Weights of a small mixture-of-experts language model, trained from scratch on English Wikipedia.
Size: 11 layers, 25.2M parameters.
Below are experts of layer 5 (counted from 0) of a mixture-of-experts language model. Rows are named router (the router's row for the expert), up (a neuron's input weights, with its number), down (a neuron's output weights, with its number) and show model dimensions 0-63. Each number is 500 + 25 x the weight over its row's rms, rounded and kept within 0 to 999. Numbers have three digits each.
After each expert's rows: a language model's description of what the expert responds to; "mostly gets" lists some tokens that are sent to it at least half of the time. This comes from a sample of Wikipedia text that the model never trained on.

# expert 17
router:468471472506504481460500492524473483497520485540521542511521495511436478484516510525528537470451502502491518517540516463503532501529524501500499506527537506493501466500462513492495481488515565
up0:494490484454510467507496484462439499518469480506526496506522478511434472477506541504502528488451525472493500549521487523504452496474486507489481484458508502494475510466532496539495523543529515
down0:497482475478483518537503503463484505514446494506523538464494488489472461509485519478505480502494455474489500527468490478508534474477501551477540490517506470473525482463453543515507495529490511
up1:507544467508448511488490541481504545541473511519480512521479511522531504491539496471512502533483490507449521460520543491509520490535485527506521485554458465499475462488516497462532460518521483
down1:526518506478499517471487516512483523520503500526474495477509511533522503546465548486495486521534477519494465521476479503481462516487508459488514515493475502487520426513533467477482492496555504
What it handles: Nouns after the. Common nouns and name words right after the or The, such as world, country, same, community, area, first.
mostly gets: " country", " same", " latter", " world", " community", " genus"

# expert 1
router:504506510510492520542542513524500492523534495506490494519523527540485483487507500508543530528488493503547480527512522429482481473520508499533454463512514452489493438477494510466481488521486496
up11:492523489480482531500527474506498506548497484552490484496522477546521484463514495462493536472498534525466520524465496509507459526469508508461506470543495520517509529486498519443472514502510480
down11:483528471478523540512468476508489495503508518501490505500533513500504480493513510528498504485560546515536530517507492530475474499516499520482505482536455455475507502509473489419546539508500489
up12:496492532525506488526466515482516519459487470453472512519468530495517479506508503509525497487507505492468467507554480459496545468466505488540495486473495497469493513503466519485471482518534522
down12:502553462458490491476505505498487512559479487529508489519523476500502511471531526515493505467504473515484515488490486505544412527507472526510540485494521517495477486479503510471491508543492510
What it handles: Small numbers in data. Standalone numerals in tables, infoboxes and scores, especially heights after ft, ages, records and track times, such as 6 ft 9, 22–3, 37:39.
mostly gets: " 7", " 6", "–3", " 33", " 9", " 8"

# expert 33
router:494526481504497513514475482519491452496510520525511472545491497503483504466507478491490518552469552482502510532550494456490501507499516480504522501497508494479508491473475512490495495498490496
up0:528487489534474474471475440469486482533532523510538504488550477480539489493556514510505476526484501497518504521553561495481490503479533529459443548518510502476495521445493503478507503472542556
down0:547481487483476507519543482448505510489468540497544502511533496511504521491460474517502517475500503484510507509497490557563522467502518492453477498481521496526460494502531485516544496453481539
up1:518548511506508554496498545473507518520458453477496491503472472468469470496531533512505471515487492504493495518471526478494487483490504525511493460486479507452508481496539489485554510533491466
down1:507509513535525527507499474473517518460482503555480496449493502497493510553514490506509489502517504482492467494482466559476428508514490505507529496502496523516521512515504513473501531490462478
What it handles: Mid-word Latinate stems. Middle pieces of longer common words such as ativ, iv, che and ac, plus such, oper and civil, as in neg-ativ-es, Saskat-che-wan.
mostly gets: " oper", "|---|---|---|---|", "|---|---|---|", " civil", " particip", " phys"

# expert 37
router:485536479538515546478505483537499482525532483544469514496524519543474487461480512500549488504486501518493509493516531458468498486493549491524470529459528488490480450509472500478508471502485510
up0:500501457491500512538489494493476553511516438506480464474496514504489482490495480493523484496550456507534512509516517507506519492508505471515498524529480497510490491550524487466527508486489515
down0:497504514473493467513456465494492472497466498445476501521503496508496478527534499476496499536475512494472456559495504485519508485457503509506525478478492499537526511489482526504505512519532522
up1:468516512505484518492515551429497527527469489497492528496496491515480453537490498484512492492506507496537524493505513478491489450507505517491494515470469525507478460526452478477497484519483510
down1:509448504506476479489472501511496461492532477528530492491506488468516507521506527527454516508466503501460500467476529515513525527499449549518488456509546503458524513489526484516524503487454478
What it handles: Infobox field labels. Field names and leading dashes in infobox or list entries before a colon, such as Title, Release dates, Production company, Party, Phylum.
mostly gets: "Personal", " zone:", " Phylum:", " Preceded", " Genre:", " Title"

# expert 4
router:513540494539493537513544492520481495561518488529491511482508508524483474493495516520524494534479513515496498529526516498507514490506536508510493519449569480481498480488486503485480439490496540
up0:523495523512508517462550470515483513525488477480458454483510507515547497485467479507483510527486492505552485515523449465497500495514492494490465539500503445521488470510484458508483515514533488
down0:529523523469481487496517503506515485443492529501537522517513501546522493500496478432473541512494511530512492500502485506473472473496530526475449528484476517522511516501506521520475487474476468
up1:483496529559539504489449488541531512489485534489500536470505478497504479494513528505507479492518516477516484521515494501492427490527508497473501521517491448522542517479527523491517485482520495
down1:493469467443472540480485466505462513530480506518496528500513552503553460451454505479457524500464481496490471498477514465500574527505489517527490486504496540473483529514520506481502526483506484
What it handles: Section heading closers. Closing == of Wikipedia section headings like Cast, Filmography, See also, plus infobox or table field labels such as Title, Votes, Publisher.
mostly gets: " also==", "s==", " Votes", " Candidate", " Preceded", "==History=="

# expert 7
router:480524499518506510539511470515495492535527469508505502523509576509506470488461506453510503500470535442548536521501516505518500494498496468508511448484514509469482489509453509451509471543467531
up0:519478475499437496464466525520494493497478494536529557483529492508545532541538528519482477493500447526474521504475474486511502489464511503502539494480506489521516476515494536521489458528483464
down0:513521525518529541513526502471485505491465512483495472457520534544485511479510482521485530504518464509470473471519510528479513516509504482477461537476501449484461495514462514496460509483510491
up1:488485470476518537510466512531434512520482507499461462490473554485460519480516488519473493517513464406533480488491515510492472513496513484466527511537495480490475488481495522509519495528458482
down1:512463495475503473468452534504557475511489461482499541533499481494494509514487544527535502540494523520514489481521463496517461466464467506516467486438493517546474532535516509482505462456519515
What it handles: Prepositions after verbs. Prepositions right after a verb or participle, before an article or possessive, such as live in, native to, among, into, using.
mostly gets: " among", " into", " using", " across", " with", " along"

# expert 34
router:487479503522510495521515477528496503508549480559501510504530510521464488497511484501517516489464513516534495509523521489517480487505522493540476480489522484489504474474503516461480471509475504
up10:491505478472523495498502499552506519546481494537480516534508548532515445468479519502540482550509530493524516467519501484484490461497507537493473513482476464520483531526504523471477462541476527
down10:469498500517476514511509487492485460523496511466456519529503471513542510469527494503540483501498506515479504452500489500521493488519456484507507504494539505461495454496490516557491478516498457
up11:539511443485491509455489475488517520508497532521487527524507524519474514524495516492471508519483478495495503524505511502489538499510491517505478543466454488520499505526449511499508472501511478
down11:516496485496443487518516478508488516533453515534493506495503530513486519554462504496498498495494536517492496512516500514493509512487467495549488517491490493469495512535522453519541499490470525
What it handles: Years and number digits. Four-digit years and digit pieces inside numbers, especially in tables and career timelines, such as 2019, 1986, 1500 metres.
mostly gets: " 2008", " 2019", " 2015", " 2009", " 2016", " 2012"

# expert 51
router:504475511517494506542493480513485450507501513544513488511482502503510501476484446469494520468468516466529490522524490512506458512480497479523500456496490521444508508501504555478491499532466498
up0:491511495477492547512471493491477443575466533515502520518474539533479521482490472521521517485497521513472508498477518511516484490494471512518519490529503470511515569507498469519499519537471492
down0:491487465506508513474471489507528498500513483495544511521497477533513530536507473474467492463500502481497529523532533449528464503503509514504460523523480487525568548487540498498501508481513497
up1:499501507475465484512499482498528504533486568492515493491446504507492454503502502476513527480550510535528500517506457497482517510521521530489550491516546466499490493519525509486455449523462472
down1:450477500491507538521501441471544512562477568567501504504512475503524468478511517471530514491480554470507458530508507511530478480479502507465509522482475501529482508499469485473503515512495483
What it handles: Foreign-name syllables. Inner syllables such as an, at, ar, al and ad in non-English names and places, as in Ram-at Gan, mel-an-oleucus, Matogrosso.
mostly gets: " Kar", " Fil", "mad", " Kat", " Bal", " Mat"

# expert 42
router:501536483521533513544501475575486483508533489528486519509537537522495488506476507509522529521470508514531503522516529489486507511527545494514474483472516484482491487476445529468476472523441516
up0:512449518558492486500476480516489535497514508508521510501533519478464466517491481530528490480480460512466466534495475558485521463521532533474498488466510521526553497504514545498498520528474486
down0:529564527466481506495493518511530532487499506478491500541526508474537511468482505474517504486523487500482493481524544446519493500508487511529498496486524488512472428520533477497519483465483504
up1:487488540526519466506490451512491535525474515461486477496436463484514523519514525530494499479506510512495469510526496508452506468521553549509479500514513498478470476555479481517498449487476501
down1:537484534497473517487488471540501499510470469452501517530499481493495490479491491520495511498450455482504506466517533459466497438489517501516546478502497490492526500499495539521516527473501472
What it handles: Table and list markers. Pipe characters starting table rows, list hyphens and infobox labels like Family:, Synonyms:, Coordinates:, especially election result tables.
mostly gets: "|", " Family:", "=", " Synonyms:", " Coordinates:", " Genus:"

# expert 16
router:475492481518534504544519469538501452492529507536514488546505537517481495484483492492516537486446504526553489528514508502499489488509545476522489481495521469497490484498453499484453494545468495
up0:487480523477524513541501517528500459531528515487508477540488485493477492491482503466436534474488508489532480498460475521523497448511478479509496486527526514479496534503530496505501527546508496
down0:489494468480452555492488470496523481508520531544517464480485535529527540490495445467538469501495519503499512520500459518496501514482505433474478500462480500491476529468481488465501491491523476
up1:496484481505504477531520487484501461489533503486519472535499489467547490467505518515484484521490503492516503511524453507524528463445508444537546510477513529488523533508502506488478492500490478
down1:532523528482506550511468469494548532508490501489515514482494480572472505503499458464503525494471492471505502512504498496495541537514488511475512493497525487514503528492470430499496536476533495
What it handles: Table separators after text. Pipe separators and semicolons after text cells in tables of songs, buildings and names, plus award results like Nominated, Won.
mostly gets: " Episode:", " Nominated", " Won", " —;", " ;", ");"

# expert 45
router:488525503516516486521498481530501513525519459508551526523525546479477480482486506480519517489452522450532561507543510490501511477501482477505488499489502510501475503531473507464525489531481555
up0:490483514517533490482507474544501542492459463528481517522489499515550482534497538512504535502520516495486463518498507499477518458527512558508508541497526504480473521511500472490477553513496508
down0:509464541497471466558458479487494492544517499496500463493508475483497514503493483466460481495487479480538539480479534563517474531482476534526468477537493492462502491472486495529528506509489525
up1:499488502492473524500464454533483486497516487531522536534482457479493490510527491452509522556514511508489500513487498522514497502483456504527502514505487444547467470474490494499534538523506522
down1:477502487512514503494510512523486476469461518529511479512490481429514454511496454513497519473481507522509498488505492555493496503496523535529515527495557507507515477524479541507527517491521479
What it handles: Prepositions after nouns. Prepositions, especially of, from, between, into and against, following a noun or verb, as in loss of all hands, grew into.
mostly gets: " between", " into", " outside", " behind", " against", " throughout"

# expert 12
router:492504487523500525486498502511488492509501518534488483550483502517469464475515453530501554556476489479490511510512525473499501511540547491530485496522494495477524510445502532500490499517475524
up0:513525469453460483477508480506533528504455480528506496502482451525504480520498479508534479485496508524469480493471511510432531472520500456508458423481502499485495503504467483492473510503514471
down0:457500498485477536487500517457541498519498493505500490500475497489493518543499478494547471514518507502497507483488441460515485511488483487529488505503483447517484525496477506495534504488522448
up1:476485478505495470514471490530512563491496557472519506489554515497503528518523479470500480507501502505508448518505490497472499490496546465506524505521542526481512494517526505467501523471522495
down1:478471511476527493461538469512468554475495484499508550498454517486537509568506467494488427460464515495506488484506489513494519512492520492484530502482536498492489508477475504552499497501469524
What it handles: Mid-word Greek-style fragments. Word-internal pieces of technical or foreign words, such as et in parameters and cemeteries, ograph, hemat, y in prototype.
mostly gets: "ograph", "hemat", "inet", "olit", "raph", " System"

# expert 9
router:513515519555504499522533502547496512519487505509500483514531546505505475497476476480483470510468504464547513531534521500535506506508505461514463477533518505488501461482501538488515488548495520
up1:464562544500468474535534492503480492504496509493486468504488472506522488470520481551496509441548501473478513536527525438506484515511488475487497509528458481512490538525487489453471468501502523
down1:515517485498499476511437480477493472546481524502506486495495539486519454527488501465500520496463494531496509484535507479476492512540537503497487483535495546495482482495522481519469526515489539
up2:475520498496489503485503486498487504486483492501468546549532514520489502477469518531436499515530493503440557471549530504483466521544511500486486537527526499475516482474514500495533466514511538
down2:503496502465543510513520503497479515488544469540505497476501479480511534486484503508507516471522476511543481475501488484479493494501490503486459495520495481474506509516534501502486486457496557
What it handles: Word-ending suffixes. Endings like ing, ed, er, led and ling completing a word, often in names or titles, as in Wick-ed, Wimb-led-on, combust-ed.
mostly gets: "inning", "ried", "earing", "illed", "ears", " running"

# expert 8
router:490489479512507549540567487498481473537506488525476516513486510504482479474492490525553486500490482503522497550495519460470485492522509490512510479473541490511466453507484506494453476521501500
up0:513482518509521537489514530504504465530506540513509499486488533512520542496485493492473507533479498498552497487437512508464542464505488494497486488474492464473517420533464498514519517536528489
down0:506479497500468512531520500456547527470511468501528518531463541534531552502513514469520487531500480516472473508517490534485494509454487486494503526486453492513507487498499513498501495498496495
up1:522473482435473459497473488555488493482528469528488494494498476521484492491484503494483478470500503462476492486541475477515481524485539514502519466511477508534503455530528463504506516507520472
down1:529492488539488463552531501493508534505510515509496530526492476472490470517515510493539490469521515489482469491526487447488523467492495477522484464522487506472480539531497493516457485517486507
What it handles: Word-initial fragments in lists. First pieces of capitalized or lowercase words at line, cell or heading starts in sports tables, such as W, "S, ==R, Sp, the dash in Win–loss.
mostly gets: " \"S", " \"B", " \"W", " \"M", " \"R", "===S"

# expert 19
router:502478504547497491536490497544478481513500451520522487482509507505492485431475453474482528471482506483518502480512487456486467477502499502500479476527537483506520505503520516461527494531444501
up0:548507476569489492486496503510497547495530517511498494524512453475512492479469501507495482539491521465538503443486507477518519562519464540504483468502492485483460476506518503423531491534504492
down0:533526546493457542496537492478490472513505489489464462497468487526485494459529464542514522493505514483533465543560522480498506480489497526495481503502497518548490473470507488471505505504479509
up1:524502458488429512507463495526535520478474477512530534517482526538502482497476471520485493526473479524473504555483534512517507472501525498528516508552502504516501503531488503529521529466520491
down1:493511490493490483480507483506471524483483501517530449516477502518502502518505514483475453529533456510497550526511506540490462512525491502529478535476530460499506486465472519548462544484501507
What it handles: Mid-name syllable pieces. Vowel-led pieces inside proper names, chiefly al, ale, ald, ather, and names like Alan and Albert, as in R-ale-igh, Dess-al-ines, Ros-al-yn.
mostly gets: "ald", "mond", "uther", "urther", "ellow", " Alan"

# expert 14
router:458486511498537490541554469543499449510554502521491482509488518510455474484490469483517505536458515484510503511509518468463478500534520462540503456472540459493487446512466525470522478525500541
up0:545548539518511462505466511470516524458503551522476493523507502528466487483466534510505453511481515503536511504468508506498551496521530488503520513517475488513510504520530543528473515463497509
down0:524515505543492499484496490538510496469525467508458505480431532455492564518516490463501499480530490430490513510442513500474492493552517532494499470526514554489533513452466533537526491476517487
up1:515563477504504530471468513457507514521473508475439446526491493505508492492519516525445482520459517524488467488497505508506517501500451474474521468503506484480496538487519514508503549472457495
down1:471467522516494494475493474504484480492505501509508528468531526491480475539483488485570479499542478437545512507534529488539510501478547525544486511491522477535503487492525505492533489502473501
What it handles: Proper-name initial pieces. First piece of place, club, venue or person names after of, in, at, e.g. Los, Edin(burgh), Cro(sley), Rod(a).
mostly gets: " Los", " Georg", " Camb", " Edin", " Charl", " San"

# expert 11
router:454489504513481481477526470498503491502519494495567533498492524486513473489473488509509532479510530498514496505495515466501500481523541501511507447449503507481444490517472536487458472519497521
up0:521477498474508519478521481492482548491478525503510503528477469475523473530489519491505509539500495486467472485506491491482480490544503444494476478465463470497497467514490441508488436545478513
down0:504487498488470515527480475516494459502493526496542507509482470497491500478428524477512537492556490490507500516535492486515492515485503531519483523510463480517508523550484503506487473448471450
up1:523500512511489538538500495450475510533495512451504479522500530453517519500521551503543469489509512509517489491529505440528462522544481511512504508487509448534511526523509503483531467468476512
down1:457538536503470510511467493525444437495484482488513487541509531464490517496515516516472504486465509532477496493519490467499474514520485439516499523493504548492488532496509518544469494454512469
What it handles: Word-initial pieces after hyphens. First pieces of words after a line break, hyphen or prefix, such as sentence-opening In, mid-F(ebruary), de-repression, by-p(ass).
mostly gets: "In", "Th", "-f", "Sh", "-st", "-St"

# expert 56
router:472520481545465546509556481525474484532523530514510502538492513522489480492499463518524485520486495527527501543515544485524516447541523491493505483434542480496437491519491500498492452522490531
up16:503507540532512500503530503536511445501469510499528463500527473465493522489506533469532463503492474503450500445505493469500524469490520518494546474528494486498488507483525526492477508479534466
down16:490558484528483530509518508518537497479481495501481447475456517545505478508499533526505493500562478525494484518504464477531460515489484491472518512513505495560451514552498526462506525485516503
up17:520530464504517502481521526511477512498482524523459505502525502535505482536482495575433515536468467471474511527488495507485503500483501512466512524494481482495483463453507474499465538493464497
down17:479531468528496511479482487446510470496520525509492488487535521503485573536516513525515532519489471501446484540511528500485484491547505446518525526512531486506460448506501509475501513502547503
What it handles: Verbs after subjects. Auxiliaries and verbs right after a subject like It or which, such as is, was, has, been, and the fl of flows for rivers.
mostly gets: " fl", " sp", " went", " has", " It", " reb"

# expert 36
router:484502480519551543465481488497475512534523471541497545506521486492449503484490504514534505521488508502509522521553508458486477452542508457540484538487527514480505474514487512491501483505486561
up0:462497471499513524542516514475460538554501475505513521498541499512507489484473509492480513522484518505438493446499499493503480508511432500482474504556491491511478508482533501499500536498487536
down0:476488502521481534494527488548467505466503455524524527497505512508485519475514512512491510455479487497529478455459493573507527490485538518439518501519497502517480509513499511498506497531512523
up1:487516518486473463489494542442523473522520512512484507519513495509524542458496489469508474493509509496504500498510528521500499458506449550485476482475529509483462504532475506496487506511445512
down1:556464488480514448497520532491479501502460487522510453488537520514527464506534554511501513509505488483512520500526518498477484501537480462505509529501490520483489476500500492463479497508464493
What it handles: Life and career nouns. Nouns after the, his, her or possessive 's in biographies, such as career, death, success, birth, father, role.
mostly gets: " career", " life", " death", " success", " president", " degree"

# expert 22
router:469462470522539529530534461528483483512519493553506476530526541502497515499489516520506542491472504507555504533532498487492484462496549487507475479476518503476492511469486506504493501519459514
up0:521494499519442529501515489494506480554528506508545511493493546525487458515481472512540504526492540520529522509472518484473494475568495469515479497461512508495507502484461486463471470541485487
down0:503497545529501498527476514472519461473524508481515495486520531486518487506521495551500477500453537465467519527487508506489466486523477503504510524488480439492518512455548556509509455492501477
up1:488490485536528527472515501522546527490515476468526506508524564514506475444539487483503487464511503509525510513491508502456451491512487444500475490485484471495509519492498485467514499513492473
down1:452533434503500497488520489487484511481498498526449488484474530521519496468494508513487504527481549502487528443535503456505490454487492539547523511517508462523487503539507481529471496472458487
What it handles: Pipes in numeric tables. Pipe separators and total columns in statistics tables full of numbers, such as hockey, basketball, league standings and election results.
mostly gets: "–2;", " Pts", " –;", " 3;", "2;"

# expert 43
router:495510458502471485503509485539483500497530511539516523540520524512486519508481473472484492505434513515518520495529494513522481514501542469525510482483530459490516465497499532455501488509469527
up0:507518478474505470495466471479482502498454494481466484498463514477510475505519451508461490471544513497473519538542472471462464481539492488492497457504538498487524528494487509460513513523517521
down0:486449514500520499473504471472489486480531489460490503505538454539533431515452536473533538499483488496480502533524526534519574476473505509514512515479507487494481531536472502493525511581527476
up1:516525506488532531475472509502531505520517421501520507536486489472504483510533517513510472552492477469532508495521505533505501540510513523494478510481452509487499449481472509520504508455472476
down1:501494509418503449528480487500481495513503508465515472526502492517484524484500476527542505456487501487504466534529464470510480474450517500521491473502531487496520523491507483509559497480512532
What it handles: Place name endings. Final pieces or whole words of country, region and city names, such as Mind-ana-o, Shand-ong, Chenn-ai, York, California, -shire.
mostly gets: " York", "ington", " China", " California", "shire", "wood"

# expert 23
router:459497458521511534489542472518493470537522499500519497516478513524497491417476496477513487516492559481504503520498539443538486453535499478500520500498526463464461479498505501495473487548464527
up0:521483517499421503532482534537493498491551475468525515513489508521517476487543559488495476521494569528487543558490497504471513479467449469463504535495456499516470499523480514502509505525485486
down0:504501474490531456500510511471532520526512476484471535483487515507532444489503485531467477517554484508507509454494490536469504491503463512499492509526510499471497499478495519518532481479528485
up1:532507519496492462509466514490520514441517507535451470533531505481486493529485525474499509529461523482503493495467517492490471529443509449489499485424463459501465512466548487510496516500463493
down1:521497520516487491441459506524510519465493486483539538530502519505482496537530493523542508480500468485470481497510513479515522525471534515551459492512459497482476471496470506480526469439504483
What it handles: Verb stems after auxiliaries. Opening pieces of verbs and participles after was, to, were or be, such as surv-, esc-, recogn-, dest-ro-ys.
mostly gets: " surv", " prom", " least", " re-", " recogn", " esc"

# expert 25
router:462496492533485512538537490516468468506545479528489562496524514535496484507498493477534493505479531513505530506507508504456501488507546504555481470468543488508482460490484519477492501514497527
up1:510459529508476492495562507491516532523497536516545486516485518522541465487531487529562515483505530515486539497462491441478534496530490495508477452502486500502503476545476502506499483502509471
down1:423532498505536499490505535512480519466476515434513557461539554514547499480518495523506477503514509493492485507475498488557544534495485489491508510510503513513517480510440509512480518495464475
up2:523478511475494468511495510515492503459492464483505499505479478479442523437478487502497516460513483495494489527540486539457519472509500492521508503509484500458481463495573511462504537514521453
down2:529549492500480536518472518479533519459529545483509514511519510501549533551495527498462517540526498562503522493447514484495472487499479522499468538481506529504513536497464491472445517475506537
What it handles: Capitalized word starts. First capital letter or piece of a word opening a line, heading, quote or list item, such as N-o., S-ite, I-talian, Th-omas.
mostly gets: "==S", " \"S", " \"M", "Th", "==M", "An"

# expert 50
router:480498519534527482479523464521475482536522496512509539531511492536476494498500487522501546500474512485545531530519514510499469492489517478509507500479514502481482474535497502470503478482499542
up0:498473494526529482488502458502493495506498487464466488421471493530485518480507512509501497532444515503495502543497521537540528515498518479486529531487523518508511500454549485462448475526526479
down0:547534493469487526466506517550500504528478483518535498518459502485491516557492491469508514499518482528516507490463491482479489472462472520506523478524498507526501485553521495525535486508546508
up1:487530494502492507496484489483505551521451496514487474502479485484490494547521467524509533468541505467485500502514470480533509510496482498474512516496480495515493464478510513502492533510526528
down1:501461508477493492532553495484527467472520478469533498506516496507514488488479480485509463507477520527501467502486528547510482491505506540520505496480515505510536526492541476526499507491496497
What it handles: Clause-ending commas. Commas ending introductory phrases, often fused with a word or year, such as years, / However, / 1980, / later, plus and, then.
mostly gets: " However,", " time,", " then", "ed,", "ly,", " season,"

# expert 21
router:489515503507507527541511496532471428510472525529510491521481566519510440477493468512507500504444511510535510488556523478474529513545512449501501493496508518487495499513513521496505487502501544
up0:494503467543482500494527529546504519474483491504510531481486462495533528477532507490526497428489495534524481500526524491484493532475501494492517469486534523488535497469451509471497510497500491
down0:510536512500534508463467480496527498499483457506485484497490508493528472471515497513540504476530494530507491479466512494468482454488489502512454511514461489503486532491476511474441523461488521
up1:489511547484499469480533472489509460483438490529534468541482501503450477490471519515505515490533530501498478479456490495532505526491540452469501537488511527492469483460491503444488543533542535
down1:500486494471532533513523520505478474487517490547538525533543456498495525546515487470500535507510509493523501504527471514550494470487516485501490520495483487508520516504538511526541474491525468
What it handles: Short vowel syllables. Pieces like ad, ade, ood and unn in names and common words, plus Be, Me and me in quotes, as in Me-ad-ows, block-ade.
mostly gets: " Be", " me", " Lind", " lay", " wide", " pe"

# expert 29
router:480505488520543496538514494512458483517556449522474502506499539525481475518507476507520562481491537516537511523541525504510483450518551495540475494474523458494493495498489514477480498534456518
up0:468472519505458544513480516506521502478511509527488506533493525520471519499495464481492472473551482448524507523468471488531482483524500549557490498513506501479500527508478493482497475499531471
down0:453506508521486510488519498415499502484509546504506462541453513499500482489462500495492466539491486570478522495533508485534481546487506487459494512468486503490522517517529506487508569524502516
up1:554483514498523519530473458503521556499494493489454501534502484486485508509479520496464505513496486486453482515509490480521486483497536476490507435461503476481494489484512501519540505512483506
down1:571486464479497520464487497487497490491482552513468543501515529500479482504488514494514536497521512504474491489549481498475491488521494483431471466529501505498516453527508503485526477460476466
What it handles: Coordinate and table digits. Digit groups and degree or minute marks in geographic coordinates such as 40.68158°N and 73°52′45″W, plus table pipes and catalogue numbers.
mostly gets: "°N", "°E", "°W", "′0", "56", "28"

# expert 57
router:480502518526514489506540477533473474502558482517503501491522521493473486504528496533499523490443507507522504512562514457462499509487496474517513459494565481488510501510466517461458482485490528
up16:531499510522467450490488534490462500556510478516481544500527487492539510542499483491493511520462493493510537496540466496514529465487477527468524498500478495428510524494511490479521518498540460
down16:510469448482511566507482504495502488449472477541498543497488484530521480469477526458498493495502511468483464461485470488513495523510519515479515516489502537527508469530527490477564501513494522
up17:494487547481467499432508491501516451505489542498489514499503500500534447480485511521523465492459517455492507500536530520476500506491481512467524500501502495490495444486527501516500503519472508
down17:517481525498473545474522516490516468472501512546509543468486442486494415453534493482479494507491491502542507508507496520474513509498510528495497507521490488505517513497491515535494485512484541
What it handles: Month names, capitals. Month names in dates and other capitalized words or initials starting a name, such as May, January, Day, Bay, R&B.
mostly gets: " May", " September", " Day", " February", " December", " Bay"

# expert 26
router:472478491494489513507516497484488500501500525519500467502493497487475485475500454507516498488498498485537520482530522492529496482512497449538525480492575473507503508523480511459526457524455483
up0:503510504484516531488479492519515518488507511524534521492437502500490498525471489473488520489467524459466539506454563500473534477548455518545473515516514512532516502460520514529495516479503448
down0:465479546488523491455500517494523488451492503454521464483562554485500556456520517512498472480517516505498489500531493497507503492495481493493510544485517512496516502534488538537526466575514505
up1:468533474502506465516486534546508498509525491492504520486544525503516503518532489518478506503509449506489518495529491516515501504493485462482500522495486521542531451537486503462537499487499480
down1:522497497520522470482547499482471513501510439497484527531483464477490492507504488517503518494468461493503524510537520490454453545510489487496486480530477498491499498533512482461520514495511521
What it handles: Mid-word syllable pieces. Inner syllables of longer words and names, such as ogen, ston, ev in Geneva, gor in Novgorod, v in Turgenev.
mostly gets: " gen", " Gen", "ston", " pred", " Russ", " Ev"

# expert 60
router:500500492501480479474520506537478494512518504539503504541515515502438514500513464514500537507430504508515495526554502503498516511531546489544539489526531453470512473518479528484512464495487528
up0:538474508493506459527509446545504515490498514471542490533487541529508504449506464487503521502481519457478491478513476541513503500513486486454497504509482547492522512472501465526526472509495541
down0:490472506478482547497508501499494540506474531477489490547487503570506531513468475533499493523507452521499476504507474506517452479522471519509528493487496536488488537482548454480561544512470507
up1:532537458512520495476487510507495536515474512508520467470493480497506464517491465508502464521495483503501465499481539467535515519451463496507526497469484469504498463455467506519489498450477508
down1:560501497514509485487505490493478490490504481550506529485483487509505465482447450475520488461492479463449490492524495506504507487492498552498494490474535523539507473484512527482529485535483507
What it handles: Place-name parts. Later words in place and team names, such as York after New, Washington Post, Hill, Island, Angeles, Falcons.
mostly gets: " York", " London", " Hill", "ington", " Washington", " Zealand"

# expert 18
router:463487483483526490502521488513457483530552498539487503535492508536448507505494489488499535481445506517521486508510490490501481494511547496519482491500545479493509471506497516455477498523473515
up0:519489518487485454483527548486501539533521453494459519503545443496473459501491473510541526507501450508518495528533488448517490495506478504481519544500494457503527476510514549475492462481520520
down0:502527467531450530540489510502565423468512491476480488501481498468465496435498487499504471507480488489488469521480503467484491499443521513514460467455517489463508482506461491551513501526483454
up1:479531509492519469512501508488473465526514509499518457490463465515468542498495499498456530518487494491515519526521478502499511468533495494522438494497532497456513465476502482509512494474541474
down1:516509553476483515540483488515491506490476477494453479478504546484488445471522495525546500509534524497485536486557500492454492521508514492532469445543471539475471528472478473549521512516509506
What it handles: Country names. Country and nation names, often closing phrases like People's Republic of China, United States, or in table cells, such as India, Russia, Colombia.
mostly gets: " France", " China", " Canada", " States", " India", " London"

# expert 10
router:497490495535505505534510485499481507576517480517485512517521540531479480484451512459517509468442511491507547515509499505472469495493526495539515477483495480494497490503461524497516464516499511
up0:491484488511487515553460520532544489520510513533534546506475465488532508529495461479493467506488539439508472489490500471527507490528503491557536508528471507490510518507515509541498539515505473
down0:524525475498486523466492504488533476509483487471514467490476428479533498526513469476505533518526523518494495457507504508513485493515536491481499512498474534550511522506488512479511468496475555
up1:461512536528514478458569469541479510505496477507501483486496444508504542483540463517478475487506474499485508491479501505481531527518508513511498505494506505519512547464504454511520490509514488
down1:470481513477489460502463494500511525505485472528505492517518549491468516479508531530580491477529490480540551503481486507525470497499466481489507540480505484531464550462517516489491509498472493
What it handles: Prepositions after nouns, verbs. Prepositions such as of, in, for, with, against after nouns or verbs, often player "with" team, coat of arms, starring.
mostly gets: " against", " starring", " joined", " for", " vs.", " represented"

# expert 27
router:480479497524508517489499463525465489521550481526479498516527522557462492506518488500511555529466514512527467531509521501519498490488532476540497463470555471491502469523491505465488493506491534
up0:478546530535512518483474494496487460513491490508482496523464484516482535513429529503546516483512503523484479488511533515505532486473497484541491490456517518484507514514511479535536499491502527
down0:514444439455542487508524493467499520515490492518498502522499539525484503511507488470488495488539506489574503484500507506481471465508503500472527527517494478518459507522523523494493525486503479
up1:502465543488536554508551497489523501537491483439485485502483530500505460508501492480473501468524523468486519545503523490507436516496476510466502494526481515510538508515526503475497523487511507
down1:505526512530492461525511483503498533517512527555489479540454489469529509460525484487474507498506532515500490504481521520492483532477494521528494474502473527544494481476544506536500469558485468
What it handles: Years and dates. Year numbers and their digit pieces in running text and lists, plus BC, BCE and century, as in 1904, 480 BC, 1868.
mostly gets: " 194", " century", " 195", " 1980", " 196", " 2020,"